From a checkpoint of a small mixture-of-experts model trained on Wikipedia.
Experts: 160 GELU neurons an expert, a softmax router.
Below are experts of layer 2 (counted from 0) of a mixture-of-experts language model. Rows are named router (the router's row for the expert), up (a neuron's input weights, with its number) and show model dimensions 0-255. Each number is 200 + 40 x the weight over its row's rms, rounded and kept within 0 to 999.
After each expert's rows: "mostly gets" lists some tokens that are sent to it at least half of the time. This comes from a sample of Wikipedia text that the model never trained on.

# expert 10
router,170,284,156,234,180,207,183,242,135,199,231,225,195,184,247,130,205,184,149,173,170,214,133,205,193,167,125,213,200,139,185,150,225,178,239,221,209,230,229,268,232,246,214,212,241,123,224,203,216,266,212,144,143,215,217,194,149,194,190,223,172,218,246,161,131,177,169,167,246,184,169,150,183,221,180,210,381,202,253,242,257,194,229,276,224,143,183,243,179,212,241,177,153,191,227,232,178,248,194,239,110,180,181,105,253,193,276,238,172,126,196,203,183,180,265,213,299,267,139,164,194,210,177,172,257,218,149,250,185,165,188,200,218,187,209,166,158,195,213,128,198,162,176,247,153,182,148,199,239,232,167,215,221,251,159,143,205,202,228,190,225,206,144,189,161,166,209,200,186,244,228,210,220,184,219,188,145,200,271,256,187,179,144,259,232,146,237,172,270,233,181,183,210,239,132,223,183,247,238,214,202,257,207,192,159,149,232,132,197,260,185,147,139,202,175,199,165,231,225,240,237,220,250,244,239,237,202,100,268,245,178,149,225,242,206,210,153,242,163,151,134,170,228,253,195,166,213,248,235,218,163,173,196,180,224,173
up0,169,231,188,193,248,217,240,174,212,177,170,228,190,262,212,190,295,227,135,191,161,226,245,193,133,218,283,220,213,242,196,150,224,245,181,141,216,270,230,191,170,197,220,166,214,239,174,207,143,145,181,210,194,171,153,181,246,153,222,204,172,226,140,195,218,124,159,230,204,211,220,237,147,230,194,159,178,207,222,252,166,232,177,147,280,272,166,221,196,168,272,204,150,194,174,225,216,233,223,251,147,239,182,173,153,266,186,170,200,191,240,253,172,219,224,206,232,132,231,232,130,189,199,208,101,290,170,164,218,232,214,191,224,196,156,192,188,191,157,272,240,210,193,169,181,312,189,195,217,198,187,182,112,164,235,205,231,176,140,179,188,170,236,215,140,178,213,264,181,198,103,266,199,176,288,183,195,209,222,181,189,167,191,195,226,173,221,225,212,232,149,208,201,172,215,191,253,142,215,104,189,158,228,265,195,181,116,198,120,211,114,178,265,202,176,160,230,268,218,122,222,280,192,248,244,215,178,153,246,155,267,146,200,244,310,130,234,198,201,184,135,249,157,235,137,198,220,226,181,181,183,128,208,164,175,213
up1,184,214,191,155,247,228,153,326,212,159,207,209,152,179,185,268,239,191,260,228,166,140,168,254,218,160,177,149,203,164,208,211,172,150,200,182,231,175,149,154,206,139,113,210,213,197,215,246,229,174,193,160,223,177,193,185,205,268,159,163,219,136,232,216,217,306,249,186,216,181,215,188,214,197,230,183,170,257,248,162,304,207,182,234,206,219,218,170,207,276,222,213,186,176,193,230,200,119,86,182,214,160,137,197,208,185,221,213,124,156,242,217,317,146,167,195,186,145,226,240,241,183,194,219,200,200,202,238,183,159,208,253,146,152,201,292,170,188,183,183,168,187,239,220,224,205,112,214,163,187,266,199,191,161,195,236,179,220,168,250,191,251,192,168,237,157,181,235,174,253,229,258,184,254,156,190,223,270,240,194,147,205,182,199,134,181,209,250,165,184,274,163,175,156,204,120,160,180,220,238,189,181,196,217,118,143,158,207,200,160,169,125,230,130,157,287,204,180,186,237,215,238,175,185,186,232,233,241,206,211,232,234,225,201,309,191,253,238,248,259,237,193,110,199,245,153,170,198,167,234,186,266,199,283,168,203
up2,236,228,250,176,229,222,210,142,230,134,167,271,177,268,219,220,181,176,219,146,175,202,114,166,208,181,231,203,194,166,225,210,229,183,120,195,120,234,285,161,118,206,140,231,177,195,226,254,131,203,219,174,220,152,270,267,219,169,170,211,267,236,181,154,185,163,154,203,177,194,182,256,240,224,211,260,183,151,182,209,172,188,112,185,181,232,160,273,203,226,293,154,198,169,143,194,240,211,174,198,220,223,54,155,211,157,250,205,229,280,124,231,220,116,179,208,188,153,188,144,186,261,163,212,175,172,217,198,192,207,245,102,220,219,220,273,179,157,210,181,241,221,154,225,185,236,155,136,184,165,259,209,254,212,207,197,186,174,173,184,223,237,197,187,180,162,185,215,213,216,191,227,233,250,232,207,182,239,156,133,213,161,204,249,215,200,173,206,229,196,210,154,220,208,129,234,252,165,130,153,235,231,291,154,287,176,241,226,243,232,195,176,207,194,231,185,164,238,220,197,213,181,226,160,146,167,202,236,173,277,244,168,165,192,210,173,217,176,141,145,204,248,245,211,145,212,161,193,169,164,279,115,172,259,152,269
mostly gets: "″", "Sch", "Me", "Br", "Man", "Mc"

# expert 18
router,218,162,220,216,215,182,250,251,221,226,155,210,172,206,108,173,234,112,218,193,192,241,183,162,174,231,250,181,205,234,205,126,200,196,186,185,130,127,215,191,98,205,174,225,256,201,158,214,147,179,213,170,261,165,244,226,189,204,193,247,168,205,240,123,158,187,256,180,215,169,214,135,204,218,224,193,236,155,238,289,244,186,229,218,226,207,223,170,172,238,213,249,232,156,199,272,229,195,157,165,201,210,162,247,173,216,195,205,110,199,189,223,165,6,129,151,160,236,208,182,163,239,184,212,195,211,179,243,194,288,284,244,180,247,180,265,210,182,162,245,215,247,151,183,188,148,230,194,166,261,210,198,169,265,154,163,165,234,184,235,172,157,211,217,244,158,182,195,202,186,196,220,198,148,131,202,212,189,169,190,190,230,162,160,161,227,199,139,208,223,202,172,166,228,164,224,186,112,234,180,257,206,152,218,259,191,233,246,236,205,286,249,238,181,253,145,177,207,160,266,220,162,212,182,196,206,216,164,245,222,177,140,211,256,183,159,289,198,279,248,237,216,187,160,245,233,174,277,132,243,256,254,236,150,245,168
up0,179,247,231,231,218,153,301,223,154,289,165,247,177,264,225,188,236,158,185,165,141,205,229,236,189,189,171,217,201,224,201,193,163,224,217,226,110,245,160,196,145,242,242,270,206,207,115,205,216,167,205,173,195,167,162,146,250,200,183,191,183,203,184,239,155,100,227,156,198,210,172,224,142,231,160,209,237,237,227,206,260,209,164,140,180,175,200,233,258,207,258,180,217,241,190,180,238,189,194,255,137,206,195,215,181,211,186,194,212,216,206,203,189,165,161,182,187,250,243,171,125,207,157,212,227,267,162,226,208,229,191,207,218,229,212,167,188,125,177,178,169,192,240,246,203,205,182,108,151,214,169,141,191,259,155,183,188,149,163,185,249,172,192,172,178,165,162,117,216,163,196,222,252,266,173,217,251,150,194,242,138,227,274,121,267,269,184,209,196,271,157,107,234,146,146,212,215,235,264,237,230,210,230,242,246,252,181,229,193,191,153,167,248,155,157,174,258,196,159,198,280,222,250,143,243,233,107,193,175,219,146,207,283,207,213,283,219,220,122,191,188,150,213,224,138,228,114,164,195,173,243,111,148,236,238,179
up1,183,206,178,156,214,168,166,179,214,213,196,212,276,254,210,168,191,205,229,215,276,169,174,198,261,261,181,256,210,254,160,150,217,147,221,210,259,202,222,210,205,189,128,238,201,228,157,169,197,98,138,131,267,232,136,179,269,260,191,196,159,278,157,201,146,210,182,240,182,190,159,200,224,160,158,134,166,213,217,165,218,148,218,173,188,179,214,168,155,187,196,209,248,220,196,253,180,185,165,230,214,131,174,151,202,208,116,236,187,150,150,206,230,269,167,182,226,181,128,199,200,148,225,313,280,208,212,211,239,220,184,178,169,171,234,203,217,247,289,224,193,195,239,183,250,235,217,273,267,198,221,239,224,195,205,206,218,252,146,221,208,106,183,220,206,250,202,229,238,265,209,248,267,221,128,194,168,213,200,252,178,195,216,186,135,185,155,237,151,238,214,246,170,211,221,151,174,158,131,219,169,181,217,255,133,227,143,207,218,228,199,166,217,192,176,169,155,257,192,223,282,205,226,250,257,207,225,241,121,137,257,178,227,195,204,172,165,244,118,203,151,228,220,204,221,216,229,246,223,211,67,203,255,102,182,260
up2,190,199,172,149,182,213,194,141,258,219,244,172,229,239,213,229,261,204,218,257,169,220,214,192,190,182,67,176,206,187,233,169,185,165,230,234,167,244,231,140,169,186,192,195,250,238,251,181,194,168,140,203,140,278,187,201,146,231,229,202,199,216,276,193,263,221,184,186,199,174,241,122,162,159,239,169,158,145,227,249,225,116,262,201,174,191,175,193,201,247,187,161,91,238,209,242,203,293,188,254,194,249,197,143,196,109,245,231,165,165,133,191,280,203,152,186,198,161,219,243,205,187,222,293,201,186,154,182,118,251,164,221,171,248,94,158,203,153,165,231,299,205,237,237,234,169,171,172,180,125,234,136,250,239,207,223,257,222,261,236,202,131,163,261,158,169,239,204,155,180,194,229,203,212,233,204,198,207,174,202,133,233,141,155,219,226,168,209,239,251,234,259,217,179,172,173,266,179,222,197,164,157,170,237,214,169,160,139,246,261,197,244,210,181,210,243,157,214,181,258,266,277,275,234,188,201,257,229,184,146,155,188,186,234,199,175,212,185,218,183,178,153,226,243,191,171,232,173,238,233,155,175,245,178,193,264
mostly gets: "were ", "On ", "born ", "had ", "made ", "including "

# expert 16
router,242,181,194,175,196,193,135,195,191,212,163,217,205,185,212,289,189,218,193,207,251,149,232,224,273,267,176,250,179,196,141,264,182,185,193,250,235,147,164,205,244,191,222,110,174,221,200,254,186,140,181,218,132,198,174,146,224,190,268,168,260,179,210,209,243,156,185,248,145,261,195,221,221,251,249,232,96,182,137,180,184,248,135,181,146,212,214,196,278,155,159,233,213,202,196,138,160,162,178,259,248,268,301,270,276,184,198,149,195,213,212,190,257,293,182,171,199,221,153,159,208,133,171,178,189,243,246,109,211,161,179,158,193,161,173,257,216,200,247,185,155,197,182,231,213,218,200,235,233,117,211,204,216,165,260,206,214,230,208,221,178,133,145,191,168,260,216,176,207,261,218,229,169,269,250,223,201,190,186,177,228,226,289,188,211,237,208,274,180,188,180,238,259,228,191,134,193,251,208,152,253,221,232,234,197,238,222,240,225,124,177,205,156,251,150,203,227,249,197,161,129,199,166,195,186,185,187,268,233,239,251,190,138,134,238,225,210,193,201,157,215,233,195,240,170,138,211,124,167,159,135,122,149,265,186,204
up0,153,221,216,235,236,131,281,261,222,230,295,81,189,227,179,95,179,233,180,198,212,229,211,187,179,207,140,152,213,188,275,125,185,191,175,198,222,265,235,248,206,242,138,227,261,105,184,106,214,241,200,173,245,174,264,220,199,202,168,207,189,269,140,228,188,192,223,250,156,195,183,204,136,178,210,133,319,220,215,204,249,176,234,276,223,239,290,239,115,165,272,214,237,195,212,174,205,263,131,164,222,189,147,194,194,198,204,211,217,201,203,227,176,135,237,180,162,231,235,253,164,194,173,144,208,122,175,239,170,200,212,222,149,229,181,212,156,118,150,192,226,232,223,206,222,200,218,135,227,252,194,246,217,225,199,212,208,157,246,191,249,230,195,194,238,200,171,263,179,226,201,161,221,174,180,176,210,177,195,218,205,190,182,144,218,205,88,224,213,234,226,162,127,194,258,273,169,156,179,235,231,200,200,209,190,100,192,224,166,187,209,137,248,179,282,221,229,217,206,228,210,261,221,200,189,256,188,123,167,197,202,269,260,200,175,158,146,185,191,225,204,238,188,167,163,224,220,250,250,217,235,245,188,158,199,152
up1,150,270,188,224,222,217,179,248,248,151,258,205,220,208,178,196,177,209,187,263,207,223,189,225,137,155,143,111,136,201,180,211,210,157,206,137,160,227,204,225,237,213,180,238,229,188,291,118,275,230,210,209,227,247,195,146,143,269,157,242,172,174,232,176,203,183,272,155,223,195,205,196,196,220,133,201,294,159,212,189,234,143,280,249,171,223,249,217,223,167,241,228,194,261,197,247,152,244,180,143,204,163,200,126,87,239,189,273,217,170,167,238,184,155,235,218,223,186,301,285,180,200,250,202,285,139,126,194,275,213,144,240,203,215,163,185,204,236,188,163,225,234,250,160,138,195,178,191,267,207,134,198,236,174,190,219,205,183,189,204,280,228,224,204,288,207,189,229,197,218,244,235,177,172,138,178,221,159,190,213,233,195,191,168,239,200,188,139,225,258,257,171,182,199,176,283,143,195,134,252,192,273,182,222,203,218,187,243,207,192,147,209,174,142,269,168,225,174,198,175,217,233,234,177,169,199,218,161,244,242,197,250,188,164,159,151,216,148,214,244,146,266,200,199,249,270,141,208,206,260,274,213,196,185,244,175
up2,205,143,231,226,212,213,235,186,136,206,208,153,143,215,201,145,215,186,237,266,191,264,192,175,153,223,176,172,189,188,163,201,275,312,196,194,147,207,262,241,201,163,179,200,204,238,294,93,172,253,237,208,159,245,229,256,210,239,134,204,188,210,176,160,232,233,207,174,247,148,207,228,159,168,136,168,254,185,188,234,340,218,201,208,248,219,161,247,181,215,241,255,206,227,189,222,190,252,229,125,168,237,201,179,138,201,218,207,203,185,214,204,149,135,211,263,146,255,207,214,218,243,218,95,186,190,231,251,147,238,224,196,200,146,133,239,151,134,202,167,217,244,211,171,213,125,209,215,194,206,191,196,246,196,213,244,169,138,217,177,212,236,228,193,237,145,120,265,194,240,201,137,301,239,149,207,236,205,165,224,223,231,185,218,185,189,228,214,272,282,254,238,140,196,212,237,189,210,153,230,180,153,203,197,221,244,236,184,126,233,165,174,192,256,222,238,166,178,209,246,194,233,74,205,200,193,185,196,211,239,167,227,236,206,170,117,230,183,194,249,153,162,203,174,318,212,229,240,227,268,212,210,188,198,206,255
mostly gets: "22", "— ", "23", "21 ", "ts ", "15"

# expert 7
router,258,190,197,179,214,210,143,208,180,212,202,203,212,164,213,271,189,202,202,200,245,183,212,206,275,274,171,226,182,187,166,272,169,172,183,273,237,166,176,196,229,175,231,121,195,207,185,237,180,143,186,203,130,222,183,139,251,199,258,165,239,159,203,206,257,119,183,236,140,282,201,236,234,237,251,224,116,188,146,173,175,233,139,198,143,220,213,202,289,154,156,231,204,212,198,123,162,155,206,272,239,251,299,262,241,172,184,147,199,207,214,209,278,303,180,167,192,241,158,163,221,126,158,185,161,244,237,115,199,144,161,166,184,181,170,249,210,169,279,180,165,199,195,239,208,206,202,217,232,134,188,174,207,182,256,220,221,228,187,219,175,150,172,190,158,269,204,186,217,273,219,213,165,259,246,219,183,191,178,173,191,230,282,170,195,232,214,268,177,178,163,256,272,205,181,125,182,236,198,178,231,238,220,233,179,247,231,246,227,133,175,231,166,249,141,211,251,249,180,151,131,214,167,184,166,187,192,268,218,245,221,215,112,130,224,193,220,207,183,175,199,228,198,229,162,136,200,113,159,160,155,119,158,263,186,189
up0,201,258,160,216,184,189,252,181,155,247,194,104,215,186,156,181,232,244,128,217,226,230,106,233,156,154,162,139,236,235,200,202,258,201,168,161,175,226,212,228,246,178,204,200,254,213,249,116,190,276,175,178,237,233,193,187,226,218,179,302,182,228,148,168,228,217,150,213,173,174,176,165,198,166,142,182,285,191,290,121,213,186,222,182,212,246,204,187,139,178,279,238,216,153,164,220,222,161,168,158,154,239,226,185,168,181,205,236,211,177,184,271,179,211,249,179,260,180,200,275,155,174,215,256,198,201,168,198,229,272,222,270,221,221,164,151,166,132,155,206,243,182,220,110,162,220,222,207,185,257,170,221,171,261,104,238,169,165,197,178,248,195,289,189,219,143,165,278,209,194,186,224,250,135,84,158,190,181,227,231,122,234,139,216,208,179,222,178,211,255,192,208,152,170,177,200,237,217,212,230,205,188,199,218,163,152,231,199,152,227,241,209,200,217,274,175,279,183,207,218,205,223,213,218,190,272,171,166,239,215,170,255,217,207,225,202,231,278,227,212,122,217,120,215,175,274,202,291,253,194,194,239,212,157,199,264
up1,173,222,171,313,193,181,282,245,127,172,187,179,180,235,168,107,288,204,229,175,185,226,217,196,138,137,182,176,194,197,260,182,226,252,200,230,182,262,221,192,143,184,217,212,176,200,175,51,175,229,237,250,270,159,254,154,151,221,165,264,188,231,186,210,185,212,245,189,201,117,212,167,146,166,163,177,284,254,220,185,243,141,230,145,253,233,206,170,155,192,261,237,214,184,104,227,213,245,202,187,165,140,107,159,196,207,181,172,196,129,220,236,154,143,174,198,221,222,190,172,169,268,225,204,205,171,170,264,155,235,259,207,227,168,199,178,172,234,173,201,213,225,227,200,161,185,159,180,182,292,215,264,235,197,180,220,215,176,206,140,232,213,258,175,220,174,163,279,186,206,218,178,269,190,200,196,221,183,204,220,143,218,133,261,193,210,158,214,186,294,267,186,148,213,165,241,183,173,218,224,264,200,207,167,210,140,168,169,144,192,202,219,256,170,222,218,174,173,172,212,227,185,247,210,119,244,206,166,182,177,123,269,268,181,153,161,206,221,168,156,183,166,191,164,248,231,122,225,259,219,175,261,186,169,180,260
up2,169,201,229,190,208,237,218,167,236,185,264,114,186,206,201,170,171,252,172,263,269,209,117,190,189,157,188,219,203,281,171,174,253,209,179,190,154,230,231,205,174,180,222,198,221,228,208,114,178,227,146,160,224,231,173,210,196,225,164,238,173,285,154,182,198,253,263,175,243,170,250,167,145,129,142,220,277,165,240,180,160,235,231,172,237,179,194,145,143,185,226,232,168,259,92,221,200,194,169,175,174,166,164,224,107,291,234,252,192,182,224,171,134,191,302,170,199,224,249,202,177,208,204,207,208,201,162,216,223,218,213,142,253,197,255,186,193,207,239,168,225,168,167,167,247,188,134,215,158,268,226,188,156,279,185,199,119,172,165,199,246,236,231,240,213,178,189,272,231,190,200,174,267,188,122,192,143,154,214,288,162,219,185,166,229,188,253,161,224,247,233,234,189,234,163,261,235,231,127,241,170,131,176,174,203,216,217,170,216,216,312,146,243,190,193,174,237,242,209,256,204,170,142,250,151,229,209,122,165,248,179,196,264,170,211,138,233,223,226,269,215,231,165,205,198,227,108,206,238,257,224,195,195,235,217,245
mostly gets: "====", "=== ", "31", "=====", "==", "197"

# expert 12
router,250,180,193,177,200,203,136,194,177,223,178,216,206,184,229,267,206,207,197,185,241,179,219,226,272,255,167,219,178,181,154,290,167,191,190,252,237,151,157,213,251,181,217,116,170,207,205,265,211,134,182,218,136,210,197,146,233,207,270,180,246,176,195,200,259,153,192,250,135,273,208,228,211,252,260,234,95,186,137,178,185,241,145,186,133,192,214,209,290,150,146,214,195,208,216,155,153,144,206,263,234,279,298,262,263,184,195,149,205,210,217,193,281,298,176,177,182,218,159,159,235,143,179,189,177,246,240,112,196,152,190,171,187,180,186,257,229,189,263,190,161,175,183,235,210,213,204,231,244,135,204,176,209,159,263,200,220,235,212,222,186,147,149,199,185,265,213,178,194,256,207,206,166,250,256,220,174,194,184,168,226,239,292,172,218,229,201,269,189,184,188,255,273,218,197,131,194,265,199,172,248,208,226,234,202,241,225,249,215,145,160,206,158,240,140,210,239,242,190,141,135,198,163,208,196,179,187,253,206,236,233,209,121,133,220,208,206,217,199,157,192,237,204,233,187,136,234,111,159,168,146,107,158,258,184,187
up0,208,268,170,254,196,180,219,204,167,214,181,119,203,250,264,207,221,169,194,170,150,145,286,244,112,167,194,202,214,143,172,197,220,223,210,212,174,237,221,230,218,260,223,169,167,207,292,140,138,243,197,183,169,229,234,183,229,197,201,236,190,239,158,232,152,166,228,186,204,182,210,206,145,117,256,197,253,149,181,169,215,216,218,250,200,168,227,251,153,188,282,218,216,150,189,203,167,248,193,195,173,230,205,160,249,214,226,264,173,132,196,139,207,153,228,267,257,188,195,273,125,268,240,165,194,138,146,171,160,197,229,177,193,202,273,195,225,211,213,161,222,210,190,169,164,180,109,173,162,228,204,219,195,173,168,155,157,216,251,128,205,148,236,256,248,189,135,214,204,229,220,191,203,198,162,214,146,219,170,216,198,244,181,159,247,210,135,235,252,275,215,181,216,204,201,205,242,172,267,237,134,197,167,240,267,136,191,179,176,257,175,105,191,176,234,139,164,124,196,258,206,197,241,157,157,189,194,172,157,188,144,298,285,267,145,153,129,144,158,205,227,307,194,198,222,212,186,230,250,282,174,206,175,155,209,208
up1,174,232,191,247,207,190,243,180,228,204,211,211,185,215,168,132,259,205,153,210,254,231,166,169,162,144,184,136,203,241,202,201,230,229,243,185,153,312,269,211,222,171,186,221,262,154,195,41,185,228,221,193,215,269,232,196,207,205,127,249,176,227,111,246,189,251,196,207,171,134,213,187,211,139,130,131,252,222,212,227,264,221,268,158,266,193,201,209,123,194,264,157,165,195,182,251,215,237,154,137,185,185,132,165,210,213,228,214,189,162,289,181,173,126,202,176,227,209,284,249,259,256,181,242,207,117,166,278,190,253,200,206,182,166,221,251,247,153,176,175,229,175,212,181,227,155,215,199,208,258,188,162,200,246,174,214,242,157,233,226,243,211,223,237,226,153,178,247,282,182,182,157,225,171,175,192,205,124,196,248,183,190,179,189,213,187,180,118,225,255,243,173,221,212,237,271,206,243,160,243,224,116,135,194,186,166,226,207,158,206,158,133,214,121,149,205,181,161,236,216,209,180,220,205,168,184,150,196,240,196,147,254,211,212,163,216,172,294,222,249,177,166,160,154,214,201,218,234,245,225,208,275,197,213,237,251
up2,204,239,157,175,280,160,252,136,227,253,210,142,211,259,134,172,248,225,217,234,201,175,203,211,190,174,169,226,198,204,173,229,223,197,172,148,176,282,191,220,198,186,153,193,233,191,244,121,210,289,210,186,191,163,263,217,198,240,131,230,125,205,194,216,231,215,236,150,202,218,206,173,213,167,178,147,308,205,176,192,219,158,217,215,322,286,192,174,163,202,252,228,139,172,199,143,207,209,230,133,226,205,118,249,169,195,239,208,194,157,236,192,131,125,212,240,166,230,259,181,209,255,238,179,210,71,144,193,261,165,165,266,224,216,170,180,220,166,167,200,158,281,260,246,162,173,200,184,202,256,172,220,161,170,189,221,219,226,268,173,246,165,262,184,241,118,167,205,238,297,254,199,279,193,186,204,229,125,208,243,209,185,134,240,182,206,166,183,216,195,247,237,183,228,183,225,239,173,163,252,162,221,187,190,163,143,203,159,196,201,235,184,237,114,217,211,197,185,171,197,187,267,218,154,177,163,211,148,129,247,175,286,229,173,161,214,193,259,202,291,192,158,178,199,204,240,133,200,234,228,200,233,201,223,175,261
mostly gets: "–", "190", "56", "58", "48 ", "23 "

# expert 22
router,200,237,164,190,229,266,171,282,183,231,190,193,236,169,223,195,133,161,146,199,259,163,190,235,218,274,93,202,180,258,177,204,217,198,245,214,211,207,168,254,184,195,184,103,175,194,186,233,190,209,198,248,111,182,154,229,178,172,189,267,243,175,211,184,155,211,277,275,244,273,167,236,180,270,168,249,68,235,156,151,192,218,208,281,128,191,209,243,192,192,197,195,215,245,234,143,159,186,180,192,199,265,293,229,256,187,260,177,207,153,197,195,225,250,219,157,204,199,161,207,188,179,171,170,195,298,186,148,230,182,225,236,214,148,244,210,195,263,214,207,209,182,194,209,182,302,155,200,169,149,187,260,213,245,280,162,168,235,177,210,167,115,135,169,236,280,230,154,207,191,250,154,180,183,254,233,121,215,163,177,230,187,275,210,164,190,161,215,187,214,156,215,244,225,144,164,219,233,172,186,208,173,234,202,271,255,268,194,250,208,160,189,153,238,148,190,209,204,216,183,169,188,224,193,232,228,162,137,220,220,245,174,173,115,256,256,129,196,147,194,216,178,233,189,236,201,183,121,189,163,149,143,194,187,171,185
up0,188,177,208,257,241,218,250,233,160,164,200,151,247,210,159,150,202,160,139,232,215,158,167,184,268,208,244,243,197,231,272,176,165,261,176,187,116,241,129,184,230,198,206,190,157,190,197,176,245,152,207,184,197,156,206,297,165,180,156,175,195,232,214,263,205,227,185,253,225,193,164,196,224,195,170,188,226,203,186,265,154,142,154,124,186,219,140,178,206,204,149,198,154,227,187,227,197,182,245,133,271,200,110,266,157,219,191,182,129,208,230,219,269,180,185,177,223,245,210,188,206,263,210,214,136,166,153,206,264,195,212,180,181,181,197,176,169,216,120,269,193,267,250,190,229,200,184,211,273,237,211,291,261,259,236,244,209,142,198,287,172,182,203,212,184,164,198,238,173,127,102,209,157,243,184,191,216,169,167,220,169,177,235,156,174,203,236,209,178,240,161,229,80,214,156,245,251,250,198,197,228,237,213,212,220,202,203,212,223,216,235,169,209,209,279,185,224,209,208,154,184,203,183,239,241,267,95,190,159,196,218,163,89,195,168,215,265,266,320,227,197,187,116,217,155,203,229,234,208,171,248,199,144,222,134,167
up1,223,233,113,166,144,186,102,228,216,263,318,222,185,242,164,156,195,163,243,221,223,257,192,205,152,113,224,120,215,161,216,183,214,174,219,108,230,180,262,226,173,229,159,218,231,153,248,172,229,243,195,228,220,132,136,110,201,206,148,246,189,188,224,153,183,202,146,179,174,185,168,169,161,208,200,209,249,125,236,253,228,272,135,261,227,207,234,202,118,208,226,216,267,257,184,233,275,246,205,192,176,234,167,224,287,157,149,198,251,155,159,268,222,141,168,238,177,214,240,214,163,217,254,273,166,211,145,213,245,214,129,264,180,177,237,290,198,247,206,171,200,219,187,184,178,191,227,233,175,121,227,249,184,201,214,216,226,226,157,229,213,212,141,194,209,207,192,187,181,182,142,214,245,235,196,135,282,287,211,190,116,190,126,184,155,148,123,234,151,172,218,152,181,233,170,235,177,146,194,204,246,204,220,283,238,205,211,209,219,181,206,221,242,212,239,146,185,130,173,188,180,205,260,168,149,196,172,183,185,179,212,201,263,198,196,223,190,138,187,209,170,220,169,240,247,252,199,212,236,195,214,235,135,222,192,205
up2,143,258,197,196,165,200,270,217,184,177,145,188,170,275,180,106,198,239,221,199,160,182,168,232,174,185,223,222,201,280,270,156,230,184,95,168,199,221,157,168,136,198,253,216,191,197,232,204,290,252,218,195,175,119,216,189,255,222,241,228,202,184,174,204,204,136,212,193,134,100,197,168,231,245,184,186,240,243,132,232,209,205,303,202,188,220,211,132,164,236,200,137,204,194,229,168,221,231,185,199,272,140,192,177,164,143,175,255,282,150,278,174,267,222,222,169,188,193,152,191,253,170,224,112,119,159,202,177,222,217,232,160,199,180,204,207,193,195,188,228,253,242,253,236,237,238,188,151,214,301,184,164,222,135,169,201,211,253,255,196,246,240,146,244,209,148,200,177,180,211,201,165,201,167,199,189,175,258,197,230,168,279,209,195,149,205,132,199,184,278,234,208,187,184,194,258,170,262,172,272,172,204,217,149,205,121,213,116,200,167,163,213,243,169,176,236,121,175,145,280,275,238,187,221,236,198,235,171,174,245,202,217,197,247,195,234,186,212,260,167,239,193,224,244,273,254,177,228,180,157,236,179,186,138,190,194
mostly gets: "E", "U", "Al", "I", "re", "January "

# expert 19
router,210,172,256,218,200,219,174,195,162,229,238,157,178,192,226,184,186,178,212,179,212,202,81,215,146,190,274,258,205,175,209,171,185,215,159,182,195,164,254,242,196,237,147,241,282,165,260,193,159,281,190,194,191,211,174,206,197,206,218,179,227,224,263,203,225,208,214,216,207,173,238,185,118,253,250,243,207,182,189,204,180,180,242,204,257,203,209,145,104,249,177,231,220,167,196,197,124,229,225,112,91,173,211,220,158,227,137,260,114,231,179,204,133,230,228,174,223,241,215,165,221,198,180,183,208,233,246,223,217,268,279,172,121,202,155,122,158,191,161,211,262,240,245,164,241,168,216,169,183,216,188,194,282,207,211,191,181,240,190,172,172,211,157,189,258,119,212,182,183,164,283,268,182,126,241,241,168,114,160,216,244,100,177,237,220,229,228,230,254,210,173,220,206,181,157,191,166,189,228,214,185,276,184,199,259,206,297,239,210,271,196,224,186,205,279,119,129,241,155,138,260,126,176,211,154,186,215,117,154,238,203,208,149,201,215,217,214,210,174,227,200,153,210,146,171,251,233,204,202,212,184,161,145,189,246,242
up0,230,213,202,238,202,197,190,162,229,130,235,197,182,229,165,224,241,274,175,178,177,178,221,230,237,226,223,233,206,193,250,167,235,173,174,162,170,239,173,156,132,204,198,133,184,268,193,211,227,250,172,225,211,272,238,232,155,198,192,162,214,233,100,192,169,216,186,221,135,251,201,203,140,251,261,214,257,329,212,198,180,180,114,218,122,135,232,194,202,193,204,198,223,221,154,181,232,188,177,245,190,236,170,202,200,207,183,235,227,156,161,229,177,217,169,149,176,134,213,153,173,200,210,248,209,176,245,174,173,155,213,191,226,197,158,256,227,173,260,215,179,169,102,233,177,170,192,148,178,229,105,204,154,323,220,190,224,236,109,237,205,165,228,110,159,239,202,262,184,157,193,233,208,132,134,148,240,232,224,235,90,248,157,216,173,192,276,194,141,179,159,189,276,290,190,245,240,192,210,149,141,224,219,238,155,171,170,242,229,199,265,165,221,136,179,196,184,242,177,298,156,231,258,198,215,223,187,173,223,193,209,203,219,211,186,267,234,149,165,199,115,150,157,245,158,243,201,162,195,174,236,201,251,217,233,218
up1,142,211,212,263,179,246,219,109,264,169,183,171,181,163,200,186,179,212,157,204,210,271,231,194,278,132,190,109,160,155,222,239,237,176,204,210,191,222,118,225,253,220,215,241,153,196,229,179,209,183,357,221,211,206,169,263,117,196,182,123,237,176,165,204,191,238,119,241,228,173,251,189,191,236,260,224,186,176,228,238,165,290,246,191,176,143,216,321,199,169,200,234,197,229,223,189,237,209,248,200,176,185,149,184,208,165,175,202,244,139,212,201,231,194,317,161,265,196,268,199,168,157,185,211,214,176,202,185,123,228,261,207,226,186,227,246,221,216,225,281,163,238,216,202,208,160,271,170,244,184,205,233,167,161,200,144,232,214,138,181,194,190,285,196,129,204,196,246,187,270,202,179,173,258,188,161,244,191,187,164,223,172,244,226,134,266,190,246,128,190,222,167,127,200,185,257,155,246,112,197,240,235,191,188,234,225,190,152,137,181,171,211,205,136,159,206,252,194,177,187,151,201,208,180,186,205,153,260,206,188,201,193,197,197,187,182,222,218,172,185,254,286,179,193,189,203,123,160,203,253,228,220,278,238,216,215
up2,145,115,170,235,168,240,290,184,168,178,213,160,198,198,142,171,222,250,229,195,177,241,196,150,164,211,125,194,180,222,204,215,206,238,170,261,280,242,142,185,225,188,262,219,212,198,227,189,194,200,246,207,140,165,262,197,238,187,197,182,172,249,140,245,164,207,190,263,237,222,197,198,197,214,137,135,160,176,241,229,244,226,238,226,119,160,166,134,188,200,199,146,219,307,235,171,233,222,161,209,261,121,179,234,123,218,270,226,142,190,194,133,282,234,262,168,244,207,212,161,213,282,284,167,180,169,169,147,198,206,153,174,127,211,223,225,236,224,234,244,238,164,163,175,225,239,163,231,161,147,217,232,188,240,267,178,224,181,168,260,211,239,229,133,193,233,169,118,232,239,194,152,138,196,219,159,163,265,231,238,162,169,191,162,179,260,207,133,187,172,217,212,216,167,164,256,238,171,233,178,216,187,206,244,171,214,227,188,138,156,218,194,171,243,189,133,242,136,211,190,137,249,292,206,155,251,194,218,237,160,177,155,245,199,201,189,155,184,233,143,192,219,201,197,152,240,182,191,170,122,172,283,233,214,158,102
mostly gets: "was ", "He ", "he ", "were ", "which ", "that "